Experts of a small language model: 19 layers, 241M tokens.
Below are experts of layer 8 (counted from 0) of a mixture-of-experts language model. Rows are named router (the router's row for the expert), gate (a neuron's input weights, with its number), up (a neuron's input weights, with its number) and show model dimensions 0-127. Each number is 500 + 25 x the weight over its row's rms, rounded and kept within 0 to 999. Numbers have three digits each.
After each expert's rows: "gets" lists some tokens that make up at least twice as much of what it gets as of all text. This comes from a sample of Wikipedia text that the model never trained on. Tokens count by the router's weight.

# expert 57
router:556505462494502473515552473513510470493552481478530470488510557467485484477498501464508495466520538506524504506505524477468460544504497511497504508511521446507560461468492536473512534539477496540481502483511541498521488509519497520469504515490528495501502489478534477535491505460494524517485498514488532497555526497506500518484448470453500492516504515547505496491474507481486493516447
gate0:567479464503501458494494519504479474489512519478505498505503499499531535504542495475490489467498507492528471544521497509509488516511482497473532480446478476519540522464520525448547474536485484534475517517480533507525562550499486548501475470467473551508534510509466498472480457513497483513513491479491535480481500512505500493510456466467521528513493502485478507466492496458481525521476
up0:504484510513530511459488479500500515473483482529473529470500531450495492477511515491517530512505495531501503545504484503468488469527519475499523503445514512490492480516513483513484529534513459477515533470468500530466490551484529486506477520477433536493472495515510511525542550527473513468505503456491545541504520465503457547485526506494517536490496440525490508496453533486519477505498
gate1:544502549481494539508483471452499519480467512501487516444482493467483449516524477502508529535501531449517501461496502512469519497472503517515540504472484491519534554485524483522469505501533507485525531519509480453497529459507475526513507510501484457479538527531531516512480496539502495484504481541497513488475510439470517551534522513490536490518494504515486524519474525511511482458504
up1:516517507492462512489448481552481495516482509535480546509536491511498526497502504487485446509509479514526482521542527477482552460508473485513483535483521531486490491546499472556489523523497489492473531491551509473551514492502511487504451483494496512462509526549486505479510488490547476532517469489475493528526485505504445524492532501492471454505510514510531535482536520455514518501499
gate2:569511483496496460474531495497501485469517489510467471505558513510458476470478495509483530459514506531494480476541490462493463540508515540501477522482478551530472477539522494458484510522485463515540509491486494488499494497478451463526517481533502447507492497492508490538497460452498491530535522497540500518523498477525523462486498506525510489475478474543485517505479518505489518464478
up2:518461454518462468502444548494524509503504485522474529518475507493467509498532526468473508479505536501487498459495506551516455519443479545527497519536502462506510493527513485505535512495502511514509530470516497490503512504515474493495520504486549520490560480492465502497486500457497527443491543480472505484470479488500527455466507513494501466523488502464500518513492550462536513516470
gate3:516483507466483493521529487489518504484531496490496513484528490494536457515491510475524472470558485494480495511481505518535460481497556515483485519512454487515490473501567530447430481484467483450532510511522476513493557494531511503521482494505478476458549511495539477529463504499464554510471479510489510512488516479485484512476484492486523490486489492460480509463478534515482485496478
up3:525465506501516491486499524510465525510473497546477512482489490468439523535550484525500491489439477495512517451499487502513486492511466469525486489506535470489506517499518522505487487447496517528490559484472477482513488508505488524502499544506519526502543527511530480497526502512495452506545501513506529508486479456484474539492544534467467501523524488541479500568512463495500528508463
gate4:507449490513507496514512490515492471500566540516521507464501518488507454505540472494472461459514477466507443463476488503482519464473497501504510450478534486468515469492523495465514463502521493510534493510501493519469500465511478510525524483448505492528503495498522541498494482515462502505497447516511498484496480501496525466472459491436463505514504537510497570532470503518504516526495
up4:541478536481509481468557555484521553517480489452492516492505497518520500486468520510475488488509509469542490517467521518517538520514448490511451488475526471526522481530542501552498512547456506546516474535484472472491498509511500474515509502510528531513490465496517518495499552513509477474514475491482497536472513508496469540523496475444461510510501517515502480529501535531498495504500
gate5:475537508521469442540518462526525453514482492496489447484534518487484523507498542508520512477505468482480497478499509497487451531495483535492500484520487446514461481474488498497462531505517462475513538511555514516471536506472496473471491520476475514495493506487509530504477505453471513484492513472475463441493471495501514498533485535481512472490519464538479536550484514486506506530469
up5:492505484528509497496482507486508465486470465504486504511448514520508544467529510508489492522517506510530481491490541510495487468524491509482511482462541473499481544525475530537500501500515473448531503470460531484458470492459459477513470533527510508521460487496524535488488495568459552480545472522462540493474479541516521485503456510490466512510496501510491494502498508470514454507466
gate6:491493498475520542499484507508507465476539512484537522512499475476486511469487519539543495493551532502507495472574486451513497539506506477533497475473498528472528489441491529479500514483507484485512457461502536490490488515516528455486523490529470493506517487497548452471475524508526553471505544509513540496538508520510498509465499476456520477517480443483506508497476516513506508505507
up6:517509522471520461516524522494529483535502551495510470509455506510526514477481495528551464488518498485505466493469497504468485492514490476466490453478516503515528470532482501501528540428517508551476496509530526524458467509486555514529500523450486508521477513472518494476516497474526512515517504525509471523473500497479548494489490479438471527523500477539487526467491526522485487527493
gate7:453535510502558438495520489502526513486522498518501492534512550495508475517540515467505534475474511469487541490523467466508520510498487491539496505494511467518515429538487488478496453531510488517476516517545544547479492514518452517507493484457553533504486503509476527488504492468522518527506503503488533496507523536480506507522487477489518483524499473527526532474519461462491521491518
up7:482489479482490507480484485502519463493471486530489482470468497474497498464518504539513490444518545457501535560493498525457516500491553513464501459516520490451523517492471526500518510482486507507522506489469490501504508497449464490542465503465471534493512514501484468518482521544541508485477488497505510529517526489471523537470472519510473531495475531449498471515491489508498534492429
gets: " m", " M", " b", " (", " P", " B"

# expert 48
router:535528500450513519476503442524534499530490496461520471510512540486477498459531437495499526522548490496496516513502545503510493513473494459482512494523518495519574506514494524509455538517461530530457483481518479534479459484543517507512539497525486507518489514476495537507544528466466511465498524503477516487525490501488496495503468532477488527525505524489467501452504485479490505502514
gate1:522545487487504473532476510524509485537521514505487559536516509514515523482488523453521513548494507473562489546503519525528504495496520482473472552486504503508502479495513476502505541495500492484454488461484471518510507479544485485555501471487473521509541529518460534514496492489473517491482493468518499504549503503520545469493500556467474521482470520491511515512492539452469512473520
up1:504509486487527474491542507487494518530462495513518516484543564499487540486498508462496504516513513482498470496541489489525485539482505492475527466494512521485490495539487493522482537458495527521513485506513471520481425532482487497489495537483507491514480532476489496490469492513470534461474507492505494489494475533485530507502535550499518572491496541516522439474505557499495520474555
gate2:503522542419496510525541516518499487508549478499501471501483523463531488489500459480533574515522483486511512501487513504492465523472479459470505486547454452511558479514500518485496483471496526508457542495476478513507531524499524470462484511484474480488535519501500516497501520457492488510462495456502453508533505499517517483471489477499528519528515535506474486516528518520512490510497
up2:461471478578511525539560476491481469530486491517462523494473496522523523495498524493510503544512494483486477457509544494525466526491505481488484519487463514516501480490485513539444527524515475494486495478511466502491451515508535499516505462536481473507524515460521524515521522548517466500484543548540488505523456534491477495473491495495494496507461478494494478470476498538487501474501
gate3:542474490458476538494543504524514475502508477507500522520515472478462487503512506514508509495533503477495488524555499501497500526480501493429532446505545511497489506452503543580522508511494487526504534537509487503497498460499506508494484504513528497480520525515492496532492484500528540473481499523517473551522469510525540544458494544483449543500529502500462508488492509512487523468512
up3:471509492484468524516560502533495493482465522507475536531510510527544519505512494493448521528543578442471479505501509504466497494471514468520474490524503475515518507501486493484504485467514470476498488516521514515491496499485506496519540492497540507509511515470482530465510539489512499489518472527529537472478494482474524441549500437480472480528494550541485507515473477521474504511493
gate4:543473526520526490481485498521539486543484477471531437472492519501494540456549507510545536499547468523490499517478529533527531499485513477502455484499511491491497530482501527506431484502470509516507473504515507509464490514512498504493471490462480545527547518498538483524542507500464506504505528531523530508537512480517489487517502523466514510500465446512478472507485523503523485502456
up4:484522488502495510521498499531500495520501548557504497456493505581462523505531471506489500535513493527519467498537482483506500477526494481509504520562503479487469494534473501489499523452519551500512472489489489512468456491511508504437499495513501462521504499503551510514508548516481460467501504451527495496523457524484507471477489520549478532453495500488504513508453515512516473480503
gate5:502537480484515507527546458519522500481501472467488501514484518492536511466491450492496483507499527517504482483512518517485492519449468486496499505472528500456486490502481509481529523484497488492470508484481521489513526500513499444527486504526520512476496549526524455465517514491497502492533507481520522509561510440526461514528523549481488468564529510486475505528508573494495549512463
up5:511425487520504504513511518492524491505478467458493489483504519496499504509534501518498495492527495445537529534463514501526454528485511512515466483481492510523495534504530496525487484463446517554515518519525491476518493509531478489464455486533453532495503501491533508506488514509488517534509521536450536458485507522499447499493551467488520524486547456465474515480493486478505507465515
gate6:502510546506499487523522518489536528509493508507461463471517492525530520521518481509500513529526446481478495507491540525468503569486492490494529504522485492478477442486514488472464491462476522536500523507493456544503506437493493476497517495477513481454505474516486503446492514466496503514482481496491509511491483554498479498479495532475486484526512499515506490445506438484509501429532
up6:497461498472542528493483532469518485502471516459461496493492508479482479521488479524503541501490494430454490500511480504468515484444487543510480527474454519498512487507517485550485510466537510514512474466519525542486481476539546540501503462483517505473488487489485509505456484500534517510485520509501499465482530517494542553452518519492490506527496506449522453479465492497508484488490
gate7:551548494519445484507505515509508515530534475461497549537528513524542549509539484471473510498535468484446498517479461546522493512482498525498494441448539503502502516468494505514446496482504511501516467543533486490493477516474502536501477485506546513540509512482501495523489516477550509482510509487510486481495475474501476484481467493504467498530508521515453510527523523495505485517485
up7:466497497524494504474515488476485508482488495510499540496538472500482516497533527486492458492510503487469528498541495533512503506485476477523477470476479523506492519497535498484529447487535517475481508514497523540480496515526454495572508507543549470475454494463517530527467517485531526514471507493498476543515485484498442482448507546487427495517510528490523495501496469478473493470480
gate8:486495539469559478485507495472520524456546483494502488528513514503495539527507522476464567521513473452534445486515512485463471527482506474483448509501536476525534521517514484519512478529503461500514486526493478520472516456496514503503538529503510496489493488487508521535488481484493534503442521521460496466480483531496533538492477530499518487495485464495510472472502489533476528523465
up8:495467518493490461551523473538476450543518499506501483484464524499508521490482454489481470514492466510470497534508491515506486511520504515505512446485465485513541520508541485474487493475498509508485524511506507495464545508499446544468464524499526481501509491486459495477503510505518491526536555512514512490483532506498488456556541464533530464468458501499492540511486524525471543508518
gets: " |", ";", ");", " /", "\n ", ")"

# expert 100
router:541504456488523437543494448494561525503532474457541441488513558485511537476504499491464520454501497507531522492501502484506492520468488479502524481544482457526552488462493469486512513514506468546478490496524493533497453504525518510483509528486530491522501490503515517521521514451496500511472487510512512526541503499507493502512493502465472509525478536516513489513501522481498529532476
gate0:458515563449533473482520462495507504510471517537527458519490501483537532474506520495455513501517516524497522448522473482519489508488461510499515468488520493525481506491507532495448501503462477494518464500520478508495503529534490465522538523463465486484518477507525524533557504506473494503477497522519525483546491505511466514498522520482510480515496522533522478495571524524525513501450
up0:512505561524493505532510494462487523500474515492524459494496515523475502533487534464470480477485446504472518495543509457491529462501523492508470511468475494500490523515470463514475496494528480509527494471501500485550441512499523508499516464484479499490499511498502481491474500492448499493480540491520530516503541503509463475494510462502445526474551430484497554537523500517479471509519
gate1:474496480541521509517504555537478494514523491504492482475515504474459476475474501564508503491510508474455505488531520496521521560487505516536525493532540475521545506504446490436488453482491478540515530508479492485509517512490469515521467513492540536538513508486517481529539473518499504490510544491502459491492530533511499451498536496519505513512508492523462485530543477528482494501476
up1:555454539493506464512461492486507546491471516486473523509481462519452523507507484541533473464477465510507467462480510539465485472508479496548493473521511527523488508479510497459498520462478528514472452491513501492471520485503535510512492496533508502525494474523493491504508482482484517515514537480488509522485501506521503542539480534494506469510494539540527532522462538561528480459506
gate2:514548496530510506499505482501487525472514436475489504486472549516480505485477436475485509496501502537519486525499497504520467497491500475549477494504493478496519487438452485534476502471527506494485509542479460532480459506488494516469477487542514510515518569493492502489472510463518494500559481484507520507466540514493514509523476536486473542525512502509528504502509515475500562542481
up2:500488532464489501519497475488494536482522461515493501502546540513522502495487519474446508504462553504524509521456482467519511468425512513456472491490543473533527476482509479512532563516461485546461524498543441521504495489492506481523529526529509521464502515509505489496462504533528503489508512489472512471474485497524474470510489528514502466503509525507490507492528500484551503504490
gate3:531504527512505484515489480536515521522498542500518478522518521567514539476492537512493511455521471514496500499455540508506473497505488486539488518508519493527479487477495483467473465502502490486518471479499469544538486467519527502448527530445509530478497547513507540481487522578473481523469485524470462511462487516507519512492491492485528510531495481452473507489464508524528466493512
up3:503512509501487536521527462510544493481493533539476503502495499443506477534479506522471506509490489503483496491465459535523513508514472480548498530424487502488481511494505486494529517477485466473527513518514478533491499516516534505479504520524493522505504528520544532452525492494515487528513545479494467491553546510481472528488440478502520517511534548475488459473489503552495474488473
gate4:494467539489499496496511507517482542508512481496466495490495516488510503507511465470488556517518481452516540452503498456505491496526556540473482508509471480503498459472505484474472496490476530489525529475463523525475512538471523525528482495563479512521485497531508545485486553478518460515518460520452515444493491503476505501445512501483479489529520514476517514530486503526497542503525
up4:533498475510500534510476490489492461475496502498541529440477539469463527513508495490489520497540472482521514488509476506490506476505491509467474468505541464521472532493513481511506530497511498495482484464517539504483499496505504535477448509507478521500454546531498538513465481503540427531490491494513518490478510504522457498468489515474429533455497481489457507530450501498483528494490
gate5:499520511493479482506472508518553511527538485512484502480472532490474461529487485499503504548466513479492529466514508480469529500489525488463538549502489464535444484546524478504528498463500493539455498512467510552514470472474516483472499498524503512535468525483483517502501474519490526488470516481499558516522436498516503480493498502502441508467500486518557514502496497497490542505531
up5:491510479464489504493447488535486455514492521525501491541485483501492500499485504451518528536525497500538496491501486521484478497502470504471514443467500483466516535478490488502499535500509472489518466504471538517483534493545496497506511511459527507544477523468515536483568481552543508502487514473532477482478537523527563499475529494479479492503450512528540527510516543507507489523507
gate6:488510507498483492513502488497530517486520462559481458502505519492496503469501497511463515497492495512517523459500506485442483492476529500530512530541477478535524485449508506524470486443499454476506504515499496490513461522506443445500534473501504517483542509496509508539490476463470502537493499485474498426483504505512504554540440529516485472521510525501527504502523523483545517503498
up6:530470507491508527483466468496510523530549520499531496423528479477501494489533483497477504482495528500460493501462504484508528498511499486516458486513505461551506502504550494482473464481478465512516500510501517481500486470513535502503536494459535520479505466529509483488494462557485496519505529508506520548521519471512474457498503542492471533524527561490515506489459471508478452468515
gate7:507498454472528483492525509564507501483466552468481491494529530516514489483539519509466547486521478493502507509530527479511503488547438494536504465485483468549515497498504522510509498481500467504512402488500525505491483497499506509450467522484534487483451499524480503483465532504534488528440524543494507496493493480528490495503490464473520522469498487496501509486501511539486497509494
up7:494468502487472483447560543497509507452458507495531508541520544499461497515513494503513513478501533502520493555488496467474514492519445479499498483520494517480486486481483500481517520515541489475483511554494546499482494499511466493542519483522538498466501487494440502499526532492523492455531505470564474512552511480470506516463478481476489507503523518486497481475499554518505507482507
gets: " D", " K", " S", " M", " H", " C"

# expert 88
router:493474507532536454491516456511500505503523480452553440496518534478487484515491464543500503469517507526500506496530503478525507543448513471452513503538495463504483471493534500478498531493514520505488484475510508521488523547523471491474498530522502559517484515506485485524530509485472530519534488519472529477509522499490531503493526513455506513562539490526478515497456525506484499489451
gate0:483506500510501542500470491475468545541511456478509504501530509488489494536484519495491476492482486523502470429488482503529522505474531509524502494507478530507491491509469501563523518483524541508516485493516511510482497550550476498511479481518538530536509552525511518488509487513517478529507485514485503533490554557474475494480496561454489485472506477535472531490480543510523494521454
up0:499532466520499489537513503474559556475479487471473498469534500559472511474471494501509480490533493472493481539483529527497499484550537468553477495490502512479502511462484476517525480486474478489502545484525517517513477462543506517496508463491537527487488522477506536469494492522484525476484464451490522495502479480509488461548503499489529518502492484483530476538495551524530536507487
gate1:503513508483492463525535480502515525456517503495513456522515535508498516497485510511499488461484466500495561503546457519540525513497524467478492466543438485538525492519486495519511505516430524528495547523484477524533476520533471480474475504498495516544505521490489457500531514485499527454529475514523475514518515504482487497470539492521506485521542445501454506519502511524505484485501
up1:481500518509436487500506505535496498527512448475474507497513505461492512515553569515493493489503507487470469473531523522522481529480473439532500477481524480468486490514478498514505508456525462484548510496520529503479541550509503506544542497508477468521475508523506503526505467544500527504486529558500497485475495514477489534494495536503546471472499484484519493443485510500481481505493
gate2:497471526497441527522518534479514535520460531485513485500462497477456510471518491547484542490508515499496552489487481510478500511427508498491525499489530422486479477502459529506444529530481529496521519518500492493531503515485483518475515497505529499552480531503500494542510514486481500515481517474479439493504512522512471510476467484467544526529526516510523511496478490495509476482472
up2:525508561501464501542520506470482513473572530504515487448458512509492522514532515494528470508501529465495522512485504539494460510473476473495492489538472483495483476456490522498454559509489503548470538482458539485518500548452483471504498500503493496501515494525517511478455486530490532488498529516484492511507502517497484470494488530473549478533506526538494487471508527502481488524513
gate3:511498521521524491451471465491506450511491524460522498487496469496523480502566470470539489497562515521525506515494525487511514505507503478456525474481508470479452514532510468481474527489479514524509490501510514484478551484471509539446505534495487522529502488486488494504533487472463486470470467485500542528512498522497511505472487466501463522492510469436466466480523466486510454504499
up3:480496486497485480482509533497513562443497515506471490525497484529521548503535563447488534486494542536505490484535488560551518490508487508521511479481522509512498481517515505513514471563484528463487493485496499489506475543509543498505505502515486505504520508490485478535471551489497475512512559454509520450483481477505476480512513561505496505500542484495513521527485501497475512472500
gate4:486502535517489457512513521544523496505501495507549546491487551486528513535509464519533507492522519526504524459520450515523503525497486461493534490547522472507451506491529502477501541493493488479477502501505488518513525534521461519513504509491460544504518512498527473506600534519494512493508480495507475514450498507469478494458513528504480510528513494499460494541499492537464503532508
up4:476535463466500498493442531451482519485517530478493516461515463489464489456512508515504496502492515519448508492493516520524477476563487493540483478506523541512543469541477474463517547523471502519461514525500455534471483501439523468508499507503474489491480522513490509515501497505474544480463489498515555511515498490496488483490515495447493478522516489515467462525488502470494519520507
gate5:490480539509494475514496452470512542472515472517523459523518540542468527516515477470503483525520486517512480488533501475507492502514493513492511504468499463484525498456452491496481497533466531476515542505533514472458504528468526507525553522500474528532514470519478498500480527439524506479478491477533541537520483518499517503486538475494443515485545511494494524494493456503533499483458
up5:495526512528498481514523474469513488528452478473499484476529503525529554545544478501472516510511515507511483456446518560478503530450520498500500518506481464518504515487448499482468494476492503456469573485459539530541518500508487502540553519499506482522496473511483520488509460494521504499519524495529521489481436483497504486518456500527490503499492525482491492507486514465495481500518
gate6:513521474515531490500453525512486514487447470519536535492511540493513504453551521537523514478545473481474522465450511484530497495504505496475507483524471537491503502516496495456506482467524473498512519513493489551461497534504505515479556504523481523508549518516473519520532503474465485462527504472487479477521462474527517451499520481492518513517520467474511538512494528495538528473526
up6:501492485486494532450567464488512498514470524496512509525474502472485509508488497491510534510481448522476495459500521518424486504546517480527477482524498516494483504508512508518487473488499478478515530467501484496491555480500519486513510525513478533525535463448526534491464504563472503494494533490525457518542516510502493511521506491485501546495475525521478483509490544517440522461483
gate7:477481536476549494502506470474480507477498489483506462453534493507533494501516521518502513468505505526517501531532527478517518491493468495481517490495492518536487525517548512470491493468469490513484471499509515503516503509545439464496505521564529569487525541484467514495497497466495472541496510451457516494487514470469496481498538530518484562522493482491499511499475493513432481499475
up7:509518491527531469513510506489449462445467480512507456496490491501492517536557500491533530501509476522503525477505476501481499521479522477512515469502486528485469500518550527482528521506514534537490472539528503456548513528495532502498487528501459513470533499491513518475546534489502469542453512476481502491526539444492512476510521514473533524507490515505525482472473534511476554484500
gets: " a", " the", " an", " d", " r", " re"

# expert 22
router:500540510496517475477544460497518497481539507505558501468512505521458494525515489500505501512524502527491482503509522479482499489458519483479521527505471456530532513495494497446455516501493526511503455484468526527475506519515503524495575503530526489520496538487521507512516486465489556540513473519503518504529506520507525543511563521487468522529491479500448511462492517485442491523501
gate0:533491531483491487523506480504555519465526519540508494455459489490470469531461490514502505467548547478429462533524492516481470487494490498487513518533510480506475479487466516499456513488497498477511478494496500450499522481506495486528567498515534523508491484494500501555556522503524498458495520532506521514491489521553500507515509488460549522478496507463503519470528501516500486515477
up0:490493519473512468489490472523436479498531480497470457524490509500460467525481452488498524526460464494502453485481491502485479492496510499498483503524489482511510494499491503444546510465508518495533519496533509549474495502499470466483452555509492502526474441472507521496501517480515485526515487491505523524481543485443500479512474532562489531526520495521535526467479538485504525521501
gate1:503500499510556495511518507509472485500513520462497510462569470533551519546542475538482485473503536517508487494508490507508516550470493513521495465481496451533456470460490492456507478504510520482481498484492515553503480519527514475524563499527526491481529497488477493502500504468529530503533507517498512512461498489462507559473503519473488524513538486504483499461489505498547508481534
up1:472462523478552511503552501468490523487498474503455507506536510460530524550484536480491534484525504498524538498517481478516535502533515475513515480488502489542547543488514493463476499533481499496496468517501456504515468519523507477455522474546511473513527515505544517495538515483463506477506540485533512459497496466487496517459495493514537480509524486480492525503504511464536558526479
gate2:519550475497494518494519476516430479504504537522501495460540520498466488487503509484466500518476513472498489515486495514555537469460546488509520541519468518502496458506479496507498492497511480502469489521504502498488494445460537502536488475511511535508521460445458514483452494490523484524437539534496489525498539498510490517503524546506472508514480534487507505466488490476452498527492
up2:505473497478509482500487480494575504534489480476514500485472459501454499476466496494504473493504470515519503507496523503456498482457521522539503466498504491546502504497524538468466508511498524536506519516514533507511486471521476528493489502493480521458505454477548504516539508430509500542462543501489512510488460456470525487528442502488459479502497512485479504479481491509512512562469
gate3:480526489521499460503486483473483472454482468498490458461499522474494461515522495475503474503505516519538509482532552521466477501488531529518460545542498496493514523514497536528492553526508528513524535472522509510456556500504470437517509531496484492492498480511535527514488501496457506494550518512484487512516485532488482538472518490509544490544508503552455500489497487501466509527515
up3:521500506458519487526495496499507459474490516514524508532501493518502525493514506520503488434522500474458519461509542495499517460503520489462505485501518482490482506502554543498466478459541487476524476544542484453496503521495534520475487476487489568513499506543505490498489533488524528482488525496473523481460463484484479477509486517489484527491482504542530536509555498518490522430527
gate4:531493515477492456507511520573503459480518482512469518505475481530435482479491516509465492503538518474517502499516527503451506521491582516518500542533458488526467465482483520487482507493490475510513501444492492496503517489464526513442482513510487499524510514516529465548530461537474532495500527505517501496503480463499522502471489510467529482511498544536516481471489497518493515496493
up4:486503531506532472449505490473438464508439493492495494487507521509453519529491517528481502528503438548473467458548479479486527498467490535471526525490488446497481504516481452504486499551487517472478537504516498488483464486526509484497501486477472562511499479498498529496501498477516484466493522488472514511487498507478512527487510507536507489495501533517518493439497515472464475499461
gate5:493562531487502522505474513495503504488487493464513513457536496487487490482502501499520510503484473504486488468491513457514488483499504523526497531494497494516489511504478459421530520486502551472503405480495515507492496517535510506530479548523512506524469524488504511489474518495467494501531543497491466543488486477510445515521539489500530504507482485499454540483483567466501480483467
up5:501520499475473492490498503483493487473518505548536481546490498502499499517501480506503459494513527488471526529514513500525502527508513546531488530512568542513498497481510554494538526482562468510453477493503513482515499463477486498519482472503499517466473447481533454545537512492484525490547501506517507507503488529559502479463532525496484482493455474503534516495550510484487485546501
gate6:528491486472519501514557520483519491458485472533493518500487469521465468483493457502483491547463492520514508496519548533508546485464518493537503541485481498444537524480495509504476480500525447521506474511502496532507533540479516518518540462525491472536524509478451513453476504508507499522542503485530485508505500484539478534526535484453490453448489494517512498487497511508514515510486
up6:486464479485506522487485489502513519516485501469470508528519554513481565522508454508503504484497441473517481500465510540516491514498483483468490539466488524464533491499539488538506474492527497489527563510525485524465500500486457477483522505530467539491514503537478513460554500541507461507492482506509493507492550464531488509504494488507485514526524443504474466470509485472510538526488
gate7:462498515468512482508490469499523488496457466499505524509466504473495486479480541559524495501508483462516529538527474508510496464482504534461484499513515482515548480517542545539498483488471472487456458497484520536522506478479503464474497470494463529475447506532496471516508489505457550472476487501539514496497537492529551511504501496463499536528496502487504526496520492512439528518511
up7:508475500482493530515462535507511517493498500541492505482515520510463525466522496520497499485509524543477518510522515520484473551515441519534488458472482450472524455500502523528443473474495462510484541473514469487501534517543473531499480501524500518471487504442512452529497556505470493538495485513495479450478497511502494492457516517473491516483475482487515506536488528455473506493500
gets: " the", " a", " The", " an", " and", " his"

# expert 52
router:514528470520497457522524530510520512539521468502509488496541537485483494482554510474515489475472531540511513524502479473518507528493491489520532496514490469525547512469540505491488508509515441506482472501542492506534478490492525492470556537508520476527488503498555504531537545485489491457482505489533541543502518518507494497477480475489485497553523524531515498465493484457525466520464
gate0:535457484431495455486528490513488507482538504480487469510527490540534513481518512509484506540522473525495531515490521524552486484501502480448522504496511482529498425437514473496514531495496554526506486511504505500522477499457470509504474484507504508531481486510495463470474501506493483518523497527483543483479552501481478457530502491506504486498525528524434489523488523498518491466505
up0:496490502471501478465501522474494498471508462446541492476497551475495489517523542484537542505513496535486524496516495493457531520478501510465502539500497504505533476476541492471477511527519451502510523485473523440486507485506476491491543481445469516497458467505490523479459489486512472520474508478502534486504493516517557468461498498469479464471511503509503511523496457506497528435491
gate1:527508522495517504522535520515507523517509502490473529538499514532470522487483511484487500482470458493462499520521513496529525508543555502457475488523482476466555505465488509505513458490506490487453498465522562517470546496522482550492521480533503503493508538510524526498513485505485517462536439460461499471492495514480526471461513526512439493504476499540490502507542515512502512496508
up1:491473460487477496483488508514510509472477451527450510490513488487515498531494488548522497532539504466492454529530514512514499560514521529458510515537516537496525529488536490491511491442519505511514483511484516533538497498509545490506501522492529523495528497518519459476492505484481539464498467517540558498489478563485552496495487519555504518517471493470495482514529516505463495521517
gate2:488491499494536507494510525504493536515537515509502487464460523457539526512477482480475501513503491537485472531567450492484483484528493518488501489532510508512500505483480499537497448476465443528531543502502508492503473510511563544503524525479485515534476510490550519500503507537518498447557457523471555502500486524473482515496483521509483505493515475510525505475491528473489511459513
up2:544458498467491476541488526474513522452533489507528475524554452477451462496489497504493532518567529521501507513516551517537518495502526498504498489529501476493479531525460492523508525500523498509533514491504494495464531522538517494471469482513519510500507533528496535519501518506528512507462494551535490459517462500484543473536472497525478494486503496475509470524521444510482503524497
gate3:494574479506476480508544519473494500517484542506521477507522499477500474518463494512473485492498534472510505474521467518515468506457481532480499539496512501523511493478502470511513474513480551457518440499509477485504478482511481505512559498529525489463514494477527465498470492447496514434513499499514507515534523520484485502478506486483461511595497521507511533512500544503485504507500
up3:501477497524502512535537497485514522541520489465518493490539502489566477498517495506463465481520536505481466498501511464507493493496459531496513494482537486430516526411544464482503505497514449486516510500499469528506472464498489494475533465496513499472500523484434483502510485502503501475505489531481515486491452518499492467453499529477526478539478507509482500476515521482523491489462
gate4:508471482500476501499516473518505502524508510504503511541478551469479497466496535461503470449489493531504487499499464504488518521480460537508530526507534483536542444484529526495483457525430498493496531484482494459469505522512444511537537524545487500513465494511508510491502485517512480490506493494500525550501520495495482437482559479524518478497518487479499484533507501464483456513525
up4:449526478529497500479446492504535519491539446505487535490544499506532512487513502510480502495497504505500523520494496496536532497511488495477525542522540508507513517486508491484466493513462465500521518511524513530492512478513464455522479560460489487470479511515553556474503528504527486447475489508490498458439528508481446471478462465517515507456507493520491460488502495516516501525494
gate5:477495551531492518497521502515498505447491467500487527518495510479497528481523488485507527506498520544535435440496497451495502454492499533516521528507472529524540519531499493481520527520499533454523488499513499540495504498479475520483506536446519487516502504465535502499563504519464485478478485512529436491502511488461501504493486508480508527537507482467492535531481495560512490497473
up5:487497485472510514538485472501480503455526501458540499518490497511521498526482526523529524512495525510495502473512478505465522518501511497547451573505498503466521504468488482524513477463473507520533479518465560495543498506519476517441480494501459500493488514517510491477436505488529513484492492514499501460508502523535527472507497527505529484516472466524491450493451540547502509524456
gate6:542496486485474456501465531514490536500515449470521500536508470496485527481481490473502513480490517511500498487521507489499469505496455497510505509476507500549509496435547445524492543508482444552476505442482474491549505495474483489457526477518502512534506505509518531565507509489503461490530467468460504493510482478510468546481474476520548497491515507512501493483494487493506517478514
up6:493469536485533474491449519495481498522538514503469504484440480452531471490492473548468525493510500496466473507514501482514485478487477500489456489478527502520477529541526505493508447512554501506511454556491537514463525468529503549478478474504490497474502522527473470542534516527518476545495532493488463488499527494504512508503503524499525489497469442523485512528472499489488513513484
gate7:540531513502471505477526483540483500494498489531493489543476524466505511494497521481480508501512480527469505504501520495511517495470535534521496457477485525525489501486493475503478483518518501493481482517534483487536487512480479453512483544508520530478518495474496505487536530529447497473526515529508548482473523468482502538560484501456499511515512502477545568519472455576528538490524
up7:545505478492500518499483538511534486510509515506530485449477483464497521491523496520538497487455463459487483485517521490517475490456516510539540458501487553521477547501480499517473495499480479469463512472549485500496473522537484472492507536455494482507504493463537478503534494523437520516460494462480479476484497433480500521496486507487515471544526492538511497500473512533519496486494
gets: " M", " N", " S", " C", " F", " K"